Experts of a small language model: 11 layers.
Below are experts of layer 6 (counted from 0) of a mixture-of-experts language model. Rows are named router (the router's row for the expert), gate (a neuron's input weights, with its number), up (a neuron's input weights, with its number), down (a neuron's output weights, with its number) and show model dimensions 112-167. Each number is 128 + 24 x the weight over its row's rms, rounded and kept within 0 to 255. Numbers have three digits each.
Before each expert's rows: "raises" lists some tokens whose logits its average output raises strongly, later layers aside. This comes from a sample of Wikipedia text that the model never trained on.

# expert 9
raises: ",", "-", " (", " and", " dist", " 1"
router:138122106115139123176099104140166157120130112152145142106118118136164138109140112107180151128158132150141119175142115126118113109090146127133124115132110106164091164096
gate0:108124107123106149128156120170130072136126095141114138105145144132168119149142134128108141115148151137114162129156140144193128126146115079148111122151105123141128154099
up0:120112118126111126140133113089119122168127148113128110123120094150100140095133122162139149114123119131101089152135106125119140109155115138157146143133140160152117117127
down0:161113115140087130125103139122166144142124127119158158155165109123162089144137126115063100136121115118109093110159147142112105133143128139137133127128102107138114144143
gate1:114131119120144131139157126107133125143068116129119141090095119117111116104114153101136131096143121131088155155140151132111148121141136153159115126131122135080148112132
up1:113101117157135114144105088123079139122140154139163151118134109117110156108143152102128112153104102145114149090134096133164141097120137079180086165166130113151101112167
down1:130081143112145167129133089110118105131086108136163139111059109161129104131125157112135167131134161152101172106124122162120150121116150138126142099144155118136147131145
gate2:115098089124153124153128097131172143101136115156094131129089140127133173125129077109099127139114160138123108148158134131092072109116095129128108157140125156130129114122
up2:106117117108123118117128160093126133122170109136117147115141121163168153177114100127140137109109109180160115165098162140109173154121119108118123150092121119085170129071
down2:106118098130112146161132128131124141135129097081121138125144140135126148163159128141175066150116113134149107154119135126104126153152128124062095116155170106108103127154
gate3:121154169092120151174111161132122125109158174107138114133138169098113136109149159111175161144146074132117115141106135142130151109124119147129157105145115142123148134140
up3:113147109104084101124136140162138130131132134114136078170140111142107149126130100148102134112143117132142155115112117120148135094126165150122086125176143154129137148125
down3:087125143142122093136078121100137121137117138134119166148032145123116123144160162120151137099148140126091125163112148084144121123088142150137133128161128157132144104114
gate4:150144123099116151110118140099141145109074097105149149179116142127151141137122127154128114133142176115111148157086142103135135080161124143120149122102107140170143130142
up4:116171166099128140106150126141136151128161162155127129118137089076120140107122130116095131137141124154136126127127110137121142123152122121113143149161113132143145112135
down4:122100099124122188137117118146176172150163144148115182152150106138146099064125137099173123113123128109129138099151150136104120088137144164100172103191128121137137128112
gate5:108124147099132088162117135119114131099121131152111103120128143188098144158120145115106121194204104130125155119171149131129142107116111109127097097145100137118143144137
up5:138133118120122090160112114162127120084138128189119150126109112128178131160120107160112142134118122170103133118150126156147147139113117124140113131113122103078115160097
down5:147131131133115129136086141117147128147122115116153152108110116111133085124136149159148148135147089081159150166191101093112144138110121143117139119089068122144124142151
gate6:141123120133124161127130128146159144161125151116157146119141128132144145159147135114135139094113149148134125134114130133140143146164109137127154139130151118144108129165
up6:150126127144066161134102144132116123111132100140125101154135075098118107105158132155120155116102106148159163157133138132125135139112120111150095108153116110112109128150
down6:158132143092134140145139103146115112135116136097116145121093130095156109133117134091122144111156141102127096111151158109134113141137091147082112108134165156127145143121
gate7:129124077066107115121172140086095158106141155141136110164068097093122097120104104148129123154138166100105085132108150157129101108163114113139136145113151094145105137143
up7:122138112150144183168102121120118124079132118130114166120106170114108083106131169125138119136087085161164117128150119111110132120097139143113082119118080148088121065126
down7:149107145114097081127121094106109096105164144126123130107117169115137113152138136097093095135132157125139118090141124071103138119131132130099092111134153116198146110151
gate8:109084144131119103153125101113085125118120108125161104086145118128158195147054095108113190102135111113114120140178100127090131098130164095142150106147136126083179123146
up8:162142131111119118093144119142147117181126124134081114105147149070111162099132114084171094148144112123122101097118125166164118138148156159125111089127129112064071105132
down8:151117135149141121107140115109126121134141092138099140141112104146124139135113115150131178144095109090139115122152072154108074114146141084192095110144123144130158086109
gate9:125124161096133098120124121108173136154125105142090168116134140161176091109151116173160148074084112107132132188121172125134125119111139097192109144149099161120128148089
up9:096091199118152077143108114071109127148133090118122115101092136117108109103105115145136111102097128098143096102115143155112101109142112107115116124113185134135175090169
down9:121188090118125132122119160131090136112105136134126104124046086150110119130154126148088152136119121136131123124122139118153150172096174136131138102130141135115124109104
gate10:090137127106150110131127148100126126129130135108162130149102119129120166117159122107124130137172148078159124076117155146163153151101114192151156126126130100179131118158
up10:115094125161161123131106121102147116144154105123145169159169096104113125139116150127159091104131121107132101146154102157150140122163126157142173178114120144154096093161
down10:122160136131114123113151131115106155121139158159172190124146186122194126168123104110102077106146119148095122103104100146072112108124101129112166108101138135090126092127
gate11:174153086138164106164135095115132075105177108120138135122096151149142126141115148168160130109148092109135112136135126121122110154108111164144125170071162119121149149154
up11:140166098111134123106192093077145120101164119145141103125158157133137092139135111113141144106131128106154116154162144061098100184097112108144129150153135136118141144151
down11:117116150113133121108144134092081127075121161126151116150135160136097132113085084130118172125164102150137129162149126125115146150084097128092159145123138108136093122146
gate12:168148108126111126181102138110148167133121174154150143130124126127164114172159093102163096125082141131149145108125116157145102115120154099142139120124161113142125124144
up12:131146123118112099098144090081137122124119112099139112166121160137144119129082100107122124148108105099117153161152107109138076119104129157150122137121138070141143144141
down12:181157152115138114153193110104125141158114140083108125142114099112121171158130071097096115134149108129129142120134098175104112122152077127117162148135153116124149111110
gate13:078132155120134132180072136130151141149115104113131142194099107136176144087130129112140142089121151125131138133073110090137085080132156109111113135127139123116108111150
up13:130135118109151131101112093132118185109173123175113150122105147112154159115135164159139067100158159107121128129144159187130110142139113161125113122137120167164147161066
down13:116143128120098145130125094111123119094116112110110155162063105130156133121120115145120109111182140163128117110099109151177133119125123124099144125124140101122115121136
gate14:142164127169140126111133100111099141134140143120127148169106155133112110108113112143126087147153144136122149138115153133113118113125109112140141110164145127105122149128
up14:136112068128115099127138106131105136148134131157116142158117096104107150134107115109134114097112204130111118115111143121190131104111156135153134165137133095128104143136
down14:173091096141131171114103103135185105097135126078158086137141106143144132123095129104111182095162131115165111105109101155155130159120112154160128128107116168131084130094
gate15:096134139131123112145149154185132136112139125143152104162185143151137121128149109147159162147088137091119154147143141082100171147120146085091135137109102150120132086142
up15:180129151112084115089122136149114156156117115123091153133147117110100161133181124170111116121150112148142142150097135105151171130118121130132139130121142138088151127111
down15:104158136155119152125086117127130125093105157099110133121083181094123139125134160149174100080159131151120142150161087132135097123175140165110115141122150118128097127116
gate16:094136144185102134115112165122160088161124121136124102138142127129109141157138144147137139123139157124142165156132105132123137160095161108096110127091159113110133118128
up16:108123158141151164081123165126110111084128123110124119112080132149085127165129123165176126185126105140144127112132099116121128150142162108150119136066117130125109163122
down16:138122141114111112122133138096090127118089105090165101133083112108166145161075090140127100100113112114118147112109114165081133102076118076113135097171130155182164183101
gate17:107150118110076152164126138174143103102096130099171101098126131120109174112093108111105121155104126119124097081095111140109147102093130143095126086122147124094130134091
up17:113160138150113155087134100154130099139154165110117175114154108138120173121098179117159085136137135099105144152105109166074115131130115099090126154142126140129107148113
down17:115085158119124131133158133150173166146134127146131142129161148163092099128159131126106166138162116158131147129114106140113153126125133088144140128086165137128133120086
gate18:104093167116120080125134147116126153127102125099128178102072148143153167107105138125153121139138133163148073154111113100110109126139072109158076105169164165154146097132
up18:122116125115149084138152109113155113147125112139148117110157145100163111138129101124147171141118163189165139163107126158102138146150159126111147150117132134124167146117
down18:104082160127113125126130110122112105098172141126113127121145104142118137137113152153107118128165138141133150135132111155109097146129169145105137126113122159159162102129
gate19:128102124131118125150116121142154167162142116131117125125124150140129143166172124152153191124122072150091137137131118139085102088140150108110123109122132134160164152127
up19:103132097155124111114150132131161145153136133157125138118108115112187131120149098168128134150122152120086117116095136140069141124178124129149154123114133183124096119088
down19:108124126145128118092121100149127128163072103143122113133170126128141070148140159125158114121159146123173130156146164155125129105156155118123158119135116121163141131105
gate20:129105153124155172128143138133174170122101127101092180111129155131126104107099122070110095133110119104120112132145186147159118129139120144122147093141139153124185139131
up20:107133117125125112137146127102113069119153123142150082104139115142153137153134138129062149144120168125123170084104116122144159131072076084114123146122153150090123137131
down20:168158114110118075106087128113101154108125111149127109129058126141155143104101132086172133153096143099146172096148167137092153112150181140155147196124151139109129176100
gate21:119149143083119099156107114112170140160105111116114177120117162127148184150115164118183125125140113106123099102117092140056121159094127105122089147144114104113146110130
up21:128117111107121178150121119111125101104120148139092144136122122109123125110108108124102168111109102143155132098152176096121068156112152097113122130095120142074130161143
down21:172115120111139146136164162088116129079172121081154081139133154113158140164163135090128092102136133151089157131158128070131145123124124144127168086118096128180142113201
gate22:142117143105135106146092111155099152167166123119150128115082165142133109143102157132145122095140121141128091145107137135124110146072151083094127127146154089125111104127
up22:172110118092128075114100160108122112096101120099097108168122088147117135123145113130120146125094185134102100091154122115124064126121174106121112097143124114140164110088
down22:071121099117149088151108126134139114140119091124120132109129096144124104157184134100127141154114146125123142147151155124150126118126127124141124122122103115179105154143
gate23:134126084148165129117160148143128122128140150143139111106110129090135141130159118105144137103142147102132110124115135131114122123133116135133106167115140123119119085128
up23:120104174178130177091136108121124128157114118170135105091152114112132115138086092096120120145100140125125113129116162124096117165138134108149128172121081143087131133125
down23:123115099159091099133134117116096109131130145123083129138126108103110145100103165158116161137116126129133133128087148127101177118131149113135163180126150127089101111152
gate24:117108123129101110125149146139056105125117138159116116108124122111114095166102083139133149105129096129112118146163130145083102118139136148103128162143163077077108158121
up24:109134134131139150093129126187148093146143127168155135095125130136114074144163161160122129111107153136102110099148152100140152108125125130139094139117109088121122136127
down24:155111102143102123117113170093142138148109170129131125101135128143121113150156099158116160081150141086132119158188096108187155118083102129117155127128138165158138172102
gate25:131118127107135129135119113136115154116114147130115111140102097136162106104133133160110114126129188137172062110110104096128101128124122129111139105202098135122127145117
up25:117151082143095140105138099123114080129086134152138184134125122114112116127123155113159165120109094125157123158154086076136124117104141156147126119123106091104125144129
down25:150090153144113192148186135142114163122085139182127123132111124155158113111130139140112107089118085144134118108086118132162121121090126152111125136116152148107131097121
gate26:103121139139143128096101129163145127120139121112114107158107138140138117146146120081147088115093177132152162122128162122100085173144125115155123144153142144118070114119
up26:120088132133117136133159115089155132084061147117128115131130130133154117139095159112120143146128150146139154158119111156139160110108134112124158143169143121109128126150
down26:121143185134125108145141134109147137140143110164168140127114160116142131111128128095121140120135124092113095113074143145133179100132068140137085116087115150069128138121
gate27:144162128104136084145132113133087140119133146135152099073100129129169143188123098161153142162105080118132137093153118145200132129107086138138141091098184120156126091156
up27:145128120137092134126165139143111120137200138142121141120130089121119100096110137134143155122161113121139186141139125115110125117099133162153137123076132157101122136149
down27:108127123155156081125127148130117164163122118111155114160181151130105139141114140144111122093114113115123131097153162129145080155134101123075139092154095087127127123087
gate28:114175164137080136151150133160103130121125100154160124120144129106149089153151117138126110110088102113145149094147167136129123093106131134106147134119119093155108142117
up28:114160136162158130103140177133119108090103133146096136101123148097126119123136146085144151179159138110092167167151144122104131118168086171142121148128114174102084119112
down28:087104134111110130134088100128081101123162123180086116156174140134123152162150114154131167101112109107144105101045109165114164093140134122111107134177116102153160124117
gate29:111129161129124125124059135152109079081099117144175137153116172127144131145150143148153151178160118096130111171155138136135089149134154154134119133137104138141105155113
up29:118154141108120129141114074116118104107117123119101107097133145130117125124109148114138123114147122130155175191116145121110159092132107164153106160137120120136137164105
down29:130129115115150146104134084147158113099092180145159147146129113171121102087164120107121122128140131161114141102119138096114142106136113113119110143114135100138104177092
gate30:126147115142162114131132053117150117091116135089118112159118114105157146114111139136124081133156168153111142139138129158113144123099137078127143131108114155130113177115
up30:097127106160114134151135155130125153123097137118106184109163118097140171157139114110105173125114127116102135126117141169127141196143085183100095105145174099162147142130
down30:101102156164076133107110108135129104135127128124089115172161146094136131126126146147116116164160129128099140142113141121149167147139126150146134144149129114163161129143
gate31:092167117139146102172074119126130155136133154093150137137101082128141091146161141155092125120130171124137163162113132091099126148095160148126138144128128135118166103095
up31:108120182109099113101118126111148127123083064157149126147112131145161097080131123146130109172118095122102158111145146128174167116138122148115114102110162113169123074109
down31:175149131153138116118157142136111111127131119100121141121134095120115141182144115084121141193168129138113078090100118106136126113113139124121138128118109128125121113112
gate32:127088107127122115194134094127109129127119116159125126168100121121081171121141125135118148129117108104095126108157090144123131113147100137104143132135155146101138126128
up32:114083129099093150151131108166130128141138108103143147145120087146154143153128174131116116102133127101122131154142118122134125112107093152112113150163148108132132100135
down32:110097109136166099157158125126125181147125109131149112162177133117159167111162162127127140131156136152131140086107136193148138105140142119123105140139116128140160136128
gate33:108103132138109103164117113130139147105156120112152173088101109154106136161107113117140117150150151121135136182137163123118124093135150143096121113153149151153130124138
up33:112094091101110127125193141133102094123126127136096137133091124131148103133113113140128099096113160095145105109125143127135149129164150129168174100113140103107167130095
down33:148111144121159130094135114140200118151166134157092141137132084105136085128166144169112195130114142105111140126133126115117149157131135119125126165150136188130142134150
gate34:170155130084140124099083106112127112104116122179094122141112078135092137124126127162103146119110113141125117174131152124095110096116140150133143172087138142160122115110
up34:128141114069107163142107104144164143100112137145107164195157095127132097132144120165105148131136119153163146124165102118146127100146130108148110129177135141133129075137
down34:124104158095086132136149121178087099107135132140128113144092176095097143139163127114133107093176154086129189149136151128072117124138116136090121117118133144112139152139
gate35:127135151124094117158126117166165115136155083126190176143156166153115101127132130153162121107142112161131128093110106138140107135123139121154118107112113117094090087122
up35:105158127096119105093099150158123146111185139135126093115116125140110095103164119159126170167128115104129128117109153099144132101145088126117131145119132110153131074106
down35:142164107102131139109103121108127120119103114131107116133148114120082136141150144124136127168183093157136154143110126158138109159136090156099143146155138152091172100147
gate36:138122134098149138093117124118150150178135113147155112160115107121175155141128063121110134117154115141108121107117144152135114108127105129113110128137160132116146183173
up36:122090126165139147093120133127117128130138097120151143138126115118131121124131131119121069144151122146145132132120108122152141139158105133161103109145143124149123138147
down36:150122131115136159129149110110150128094060154087101096161179118136126135123139106187152162139130091091126148104126100123139093159120150111144105077088127139112074118147
gate37:111111117138094144123131075146132137134134104137113119154158143116148140106154135155120083150138175126162135171151122127103124125113101142087132117145154134113121134147
up37:090105143151110133099144172149154126161143134105142099141162130143164158160146155102140123128140120138110143081138138173082165129127126134192147128159151112138082143067
down37:096151120082101160154111115183127130154133118145128137123165104129106156075130103154108148105103097086118127135089125150128108104117153138135151137138154164188127126144
gate38:172137118184141100183107137121141090128102111163153122161137135145160159138139118103137120139129120162124135132126134095122145110123127119113104134111089120144093161120
up38:146112172134141104102142150117105078163094097145155099083119132126195169159089136140135088139114159067096117072128099169118136098112095147121123163140080145128152151144
down38:090127119083112121108122154083136118130123108135127148090047165159138123088123120086141143147109081148104142123136153119124109158129123132148105129158143119121140139136
gate39:106162100127167094142125133063141137128102140108140129131129086098121094079151107124106149106112114099125152128135110107121122146136118130154131132164178121144084154089
up39:076094109107135168170154151122136135122151135101129120147157111127162103144141079159102189103162144149125133181109116129118096177138095118117123082188122107085126141116
down39:166108127095157141108124090116128150116108150120090089140067103146108103124129137134097111126145080159182144126101095092112158179130115092133138147106174129135141124150
gate40:144107128095127110164119135158190113155161134105115101129131159094145096183079103097116113134145158128168134128180088103109143149092162153122078150186145140137101109117
up40:140168149135106156092112116122117133165086104132147127098175126107145125083111116144110139145108140138104134109102168119146109128123121116109167138108133109143138116160
down40:115175172134147126178139122128158100145139125138160117109221107125139140116134173135152098140118149136135106167134140155118136120150127130124173082160150113139142082131
gate41:195106127147148082162118151140160111141106138093124147120154139104131142145079141125170096147139120141138133093171095156087146133131146139119128112118119097119148133120
up41:074082120138158114104137108113147112123153121133134142136190135116117135157121118168104095160101157135162128127110121115103114109121121088120092122101136121091125141161
down41:130125164111115124127127085120175125132145095151083135122102079131121149138145124122155108087116138155146147068121134131108129107108140081107128167142129130136167144124
gate42:184133140157116125146155118097139138131103191133090121109087109134155089052136119168128091118099142109134166111158143116131113154105109138058170116114119159126126125112
up42:120121115137125126129112121130143117109107109111127128098129100148091115159086137084084129124147137129109106130145135157113123140133205119141151136100108128129076141120
down42:115101133172135142099117169111139127099141107044147150146132137145124146112139137093115120127150124096128085130139129101144115119120162128118148136132106157142148184121
gate43:133131141153103114168084102107097118134152106124092088107089143111143105128133149139129158120105113131116097133086106110108091117116097120124109161159115117117168118133
up43:131116135110135105151110174153132150138130176130158157153162134168088149111125134113140124122143153122156146126099116127082126115128122129096109159098138141089130115103
down43:136154109089118180123139160145129099102137142106142133110155130145095108128125106160160097181082113155114136159123160123101164133159110147109083166103141118143141131125
gate44:131138101153112134130069113139155140122124128116107073145131131135173161170119123118108127134120132101118119158165076156107137156162131140110169092178127105138127140094
up44:132145096200156140149116137138150117146142099140170090177075116088087105186106160158108127110152086144151168069096144139176134130175123124155116155130104132111091085137
down44:079212138162135154118100117090111133113100130083101092139184151094163120091161095095109135129165120097153085116111147151110138153122136073133114116181102131105108152138
gate45:113124113078136161132144125112107138116156128139143142135130104159154127085163113104137143146108162134151131133133105137142028113115129101151151113133177135145135145141
up45:125092125154100120145153141134127112156142156115097127131103118111124120115085117073138163167155157111105127129116114136161118125153148081124160127110113112088131120125
down45:148110109103144082120180104146154160172154109157130104128110082147159160121125114143127128102124138109113155121140114151121119134150122111133150088122123126153179135156
gate46:097072116139117127123135122122132121126140138197103134127129133135117117130103150170122137128115151085133151203111110159114165137142151152140156134166159076106111174097
up46:184161142114101119139131129180091148133149156127121158126158128169148122082117152108138139125112096130111125091148159134098102135089176129152049106134157115115161086160
down46:141102132118115114146155128152104165156138096161107143117076175123117156131110119179153094130074151098103069102080121121159099122120110143160110099086135134114109120120
gate47:164169082134128149122127153110123156166086109090147132128091138150154107109103131118129133123125084140083156146103147106127108169074110157101126153087173139127103170154
up47:123103095110186142122103096104116139104114163094109175174125105156126120104153168112131125137147083146127147145158140147140152154136143174080106094174140100119109116149
down47:129145110123117096164148128103073109133124132093077154136131165141126118120100151128127142130100159150122084099128134143045138087118133138116130130145118164128143135139
gate48:135104130115157117131150126129108121123124128110163125128117155160139129156119167100123115130089133114135130127109109129136126113131158156123142151096131131148135151126
up48:158102121109112139144109163156134124079164079119140169146106120096160124136094102096111119116121127151113106167115109120085089149119090130090150098146150159153093127109
down48:136089121108127091123123131104108144121163100112137129126177078155094127160160131158140116115122129126125091156181159079128157131161166093099142113114128134155128118092
gate49:108149134148182142179130139138143109140139101152154127148098155131110123154090114080108132166169165176142110167123145182139118090140164095130132114151136104140156101135
up49:110139135161126121121144146158139138135139162148121120101132122147138216128088136104147160120133126094097152138133135160104139123114147110110129106150129119123173168139
down49:111141120147129136093152107168117086137103138161077118125134084141128165131121098143105113142131093062124140149161123115143170114111137116107120131176131142119132115070
gate50:137110185096130159118147069137121107149135129135130142106162115132145106140130134158166109152104097099137151074090141148112129128142176077136135107155142126117134108130
up50:135144121127119145132166122120105142130111144099140131162117124154114149122130180105104118133120148163102148129148135103167108092140113158112183144122120154106142109123
down50:093121113082116156115156157114132114129129090125132103119196166144130142155133158132111122101109158124124119152123140103132143162172119134122117103102178130117140101125
gate51:088115139083118148149135087119150110132134142132113147144128147141111142152102120143141132155138144112151089138143123110127096141131116118154116113107096130110092128125
up51:117078149149109095137102107118128133132130120132093151185120145158084124160136118121114162128129124115120099142104183110105127142112115074155072133132136156109132158141
down51:154149064105125173122099093134123121119127143137150186116088111119129134167137154124196107116117128134131111116106135110139169162142130169176112106119107120156103119094
gate52:164111158112082116132126150111127098103153099127141144143129114116131110150117148171139126153136112119146140111114118146117162130135128116140071097112105102183132132116
up52:135130159141125168081137155124120127123101167121101164167158098096154132133092142065139176134137131122173125123140098133126134120078127148129113130112132176099126143144
down52:145152149076097131137109131134117102101147102135151129159157108105105126147128135114120143120165128143175116170155097136121184105099185148120097081130089120133105115147
gate53:159127153127169102132097097102154100085157098160155120139134134126110155073098127095130135104113122118152125071126162143127085118152128152143122122143120104112128158096
up53:084115127140180076086140141132123136096140125114141115159111130162142080149115117109141106175130125123113118107137140128185117134138102129145082090143079126140138107132
down53:156134095111137145151129137115111133145152118140107125118130145122132151132201133134086141113146102134125149112131099136130102124091160160122129140171105135114110162146
gate54:117109152135102156141092112138123138114061114108139141153143116132144158128131153130150128158105098144121150144147125152077138137068093123156147083119144138094130130136
up54:146143079149140152090123144071130091106122150164083092141126133134155113114124164163144128146144134120159119133074188114158139107073157139107083116161120118151130118121
down54:094111139115138138112171128151156108102160144113125151148089106118080133126118096131128148134123137140127129148086117068148114135125114154129170134135136104142143169117
gate55:114075123121125111137125150127108105174139127132097103118124071133164169112158141119160174104123071170145094139155137130170091138138149104101155172118101120166116124133
up55:128129116125134131138144179057117156139152151119099119153143159115128139107095149074130153172117140179115168108155139127147129129141081159101164122088110158133097133136
down55:119139154128111132118147115090107141126157150154069147127072114119133141156117110116153135159135108144132151135107159137160124105104116130143136147114128106106154121119
gate56:134133157110170148162133127140108119132127158138136138108080085163173136136178112153143138078133104146121100159094132139086134151090139127110143113150142159111120145086
up56:144083119099177136177184109136119099152125141138129135136120115094111130117158098133165105112145156162126110148140115135094120120116137088142132164083132168136149103049
down56:107119099113155155141148149087157102134128173170110090116160122092119155112152104160151133103132138146134164123160102088148104092093121115134134158082155109106123091106
gate57:183112131106141173140160130156164112115146177130157108078136143164129102117103113117159101088168139115106134111152142126116129167132146162108090113132120143148087115122
up57:118096124117171151128148127108121100086116142095126086135151068141116153136152156096149156135106124151127121087147122127128113156104150122136120126122108114121103134175
down57:097114170143129170126119091140146125138125094112119129134119135135115157119134104127129127143127156095151128136093140133154136123114130155171115137148126128100140140097
gate58:145132121137093130121157123093121105172139120133081117169128164117123142156148093101083134148156121138164148120118113108151137116129152152106132114110145118152146135097
up58:122156139102123093121168108137148122135143086112107138111145090115148131122111138157117207114177104160121105124108140137124156150113110168076126117115171160118156132114
down58:135142116096123068145161134113146143134160138118106133130112115147109105142147176184115126117142099152082076110148105087130147145143102132127111130119120088126118099135
gate59:131122111110148114126135067146143109137136093159137106137086120160157158199093119079166167123108160158177079118165146149116060182159142100153118124112145116177138142128
up59:144118115138137112129102155126102112136104129120135137102105105100186123139157118104117158098130144083120153112151126121142114121161120159094092110129169120118138150142
down59:148114181130111124131161126167186144133086134157084125159163109100129130226132113106107166156132125119074117110161146121136106099106153128144128124127109124173142156094
gate60:092125109121132099131106120157136117155116114136121128135123141174132133179132102158124132154094161124086116120137159146134109116144139134098146155097101176144124112144
up60:092124124125159124146113123087125149167144111126162112143133159147112158164134149113140107151119139127121170100136099172072148091127184108114134118112160091120146142110
down60:150156135085136095134104136123168161150114143085120074114073120124110176099148161143134130142158145114152113124103123135061112154164152120107128137148145142140149165098
gate61:106142112128103114168139155131148094130192098119140103109165116109151166126129152096154117156156121124144113095119163153148107150126088159129174135169131118108158110132
up61:129142155125129136109104118121161138156162140130136109124126104085145130114183136118130118130146115129113134101094137140151100144125137156105125119072138076146156142093
down61:146079140122152134161139137122090124082165115130100076149136177147086115105109161097143125095131168080152094140149120121148105123114098120176152149095140145149122122147
gate62:169131102109130096148106122142179129103065094082131115143133178150143134103127138124120143102089105179138126124150101147119149095129106105140141163109100109115166115078
up62:151103126137151112127105101111131193135134130129129089134131127097120166130141158154119133108117143158072186154090135140088098155133181103150151153117117142159154134144
down62:123157105133178180118121134128122104123148122089091146120108130165065119122144090137137148105116170107144119130123108115107116104120118089134099135152132145089143083108
gate63:118114184157062095119134087132125115146135096142130119131109117138122101161165145110156160127137148110100148160123111127109115059104091103142103165125127128121103135103
up63:165108107125142150146110117130127118138081133095124114176123101160091122102104095102127138119129111167105113149101122117109127130125162049148119162132134166119128063136
down63:118140140136129122141071149142091154080123132092142113139086142156144148135102139194143112141146106108167129148114142099162132118156115123134186117109109108127148112109
gate64:181124164109134134133107135129092136119161159112122141079101142141175132114142166092112149121145165157111144137136129103123066147123138143127112085117157211146136135125
up64:093097139110124126186154109153125117130147127117155151143147140115144155146135105135125122155119135106114144108120108108134140147167120123148134126133117146106107075138
down64:137117129136115093123147064161129138107174123134097159124070155152096084130130171081067132150118130146141127112148107156103107124128157140124093133117103165148124138155
gate65:106150118100085180121145142150097069131140117119084127125123160156124155121145101136134144150115133149092138170125142191107143165113147138128109135127140128121115156122
up65:117132115089136119134149074129085117123172150072124115147176142117112130123168121163105119113123108129120133118119093198101135167116111074119161124105145117137105130181
down65:156099083088133150136069081107155128130093149172116161147161155134127128079137173131084142085130127111161141107171128167129104143141131109167161162116110129141149134137
gate66:107143118104107122171160121134090157123085126109160118173136118128137155145074140114108100167088112115168136165177120127124134124121107135091127104134135123142105133117
up66:102121134124130157160113110113154114102135172151169109120113118138147130126093160084162116151111136169149112136124115138102182127121126152105145109150155117098106109140
down66:154110173152143116102124118115123129176184124119161078142169152178161146135130120135121160140143141104099156136135084125142080145117122133087080120149111100111108102098
gate67:157176135165111096135125129121156101148132118155155146117134169108183096108135131118171109118104115124178106124117110160136122079120124162149089128134138130117142141156
up67:124145101064149125135101117118129125084146105136134161130129116132112112130092086115149145119125121086144157157121112130177128151107169140108090164119136148124157112161
down67:114121103132141126158119121103110137134159196106108130094112153156146083124105095091090109117175120111149136120124122137128138131166133136145139116155148145107112074110
gate68:133133100124139129128143125094141127166138111139125128097069108083151116150165159123133116096153124147118158137134126143110107143144188095095167145102120144124114168115
up68:144165148145166100127139135122092147084135093109151120154112147121125148148098146149092146152111119112165129114094117141117171104138075110100157123114115090168101141105
down68:147141118128114140108132144112146139102128138132089168127122144127142123080143153066116135131167172114124112134130121101154151144113167172127147112156158127157162137123
gate69:112099109118103118124190147121168088206107177123116130123165160145099088172114180147142105153108143167090186124155119102101132111130121144122091123113130173143116100157
up69:123161144115108098095150099077129138130110084143147145147096136152089123106091112118113110160164119131111121109116155124129128138104153166131115134138113098136103148136
down69:151106134145146145119117115117127134112157122117162128129138119108109139145138101122101141082104152139077104142149111144098122170137097155153098137122165155083091171150
gate70:107134129097117146087157110106138146089089132158112121113137155184136127119149138130138100093124124114136138156124123129096123178130110154098163132127143142196100106130
up70:137149108130112154120127126158171152142134179071140143163136166104140125153135107115134151096098120134148163099148100126143125151087095133127130124138159109148110146140
down70:119130101085122143126090123129133151147135120127135153088057148127116121130201173107111165136139125115117127110114141183128114122075109149119138182116139107116134123147
gate71:150113129152133157176155118145116158141143116140136117162167132114149134101136105115148104129148122096192156120117101112133109143141110055146145157115163107094133146115
up71:122124136103130118121156124120116108146126131127152140127099159112199124103143117165129114148159144162146112129139104151117117157119122089149110152118146155144149152133
down71:143105121134121150166120108153113175103154123135103132157094123092128133126141122127160115115170127139160112093108116156113122146114115121128122118132139137115133111114
gate72:147144093169109153143143151121156112126091125137137160131065158113138127176131098121128150117147113102134149159161142060128101132136113127125136113090116146133125132163
up72:126101142134174168098129145073150168159143126157069087120133153147084133112169121134108126146103127158147144129174141118152111125111135148156110158118162123130125099123
down72:104104163121130109101123107130102094104123107124139162137112117118153110146129172156123140083177112131129116144126113117144117177141109123165106134112110097132079152102
gate73:102133112106158098129163121145127174161124097127132132104162110138162130160157134143129132127137106119123147142165151095133122145127129097140160133146137134107155175110
up73:125143109129104141090091120159135111142149187128142156114156163136133105158151149142142100102094178071128155154158156104129164081097104126124116120117154118127131112156
down73:082137087146098152109124126137145134128147137146145154141096096102116113099127151122154167114139149131146112102175080109096153148105124180107146127119115124143107134137
gate74:122129087071111101132153132180119110113139122099119101127068128141115115101142149111082123149112122118114142130174128145173142126115107117094157098129139108117108146126
up74:134164162145129132120106134113084123114097092116100137144122126119086113149124136161148078128077130131134103156098101131095124139154120080141140094103107157115121161118
down74:151131087133098116132150102128154101137150123129131155127093095117121091188121158158157124137126097172153122176142118116122162089155096099148127112155086118155142167132
gate75:115171153134123120119131120087112135088082104143117162133105119093136093128119135149131132134108098133079121139102138106168112143122157148154103120091146118119109164123
up75:127136057122134094085118115150149127120091103121125121110140148129156145144124127108133094163151102110094179115192154112099073111130120169133137146116145100102120161145
down75:086114136100129123145162137132111112102135123113120152140099076089126154152141138075123155122113096095105134145150114147167106132115163185142079086111160139115161126110
gate76:119127138115107139152146119109122116111140119169131148129101132149076129103167111128134164139130097062136121171109071110099117145171133149117166150122097115094122099122
up76:147116115140135087134080074144145112149122124113073169137143164115123142134146133158134118105100156145117112153073109146131122118123140157130117116128153185104131151135
down76:101119114100109095163100131156166123094111137104116189158170137138123121141136145143181152151181130167091115150098090125118138132106137104136097117118147132111112118112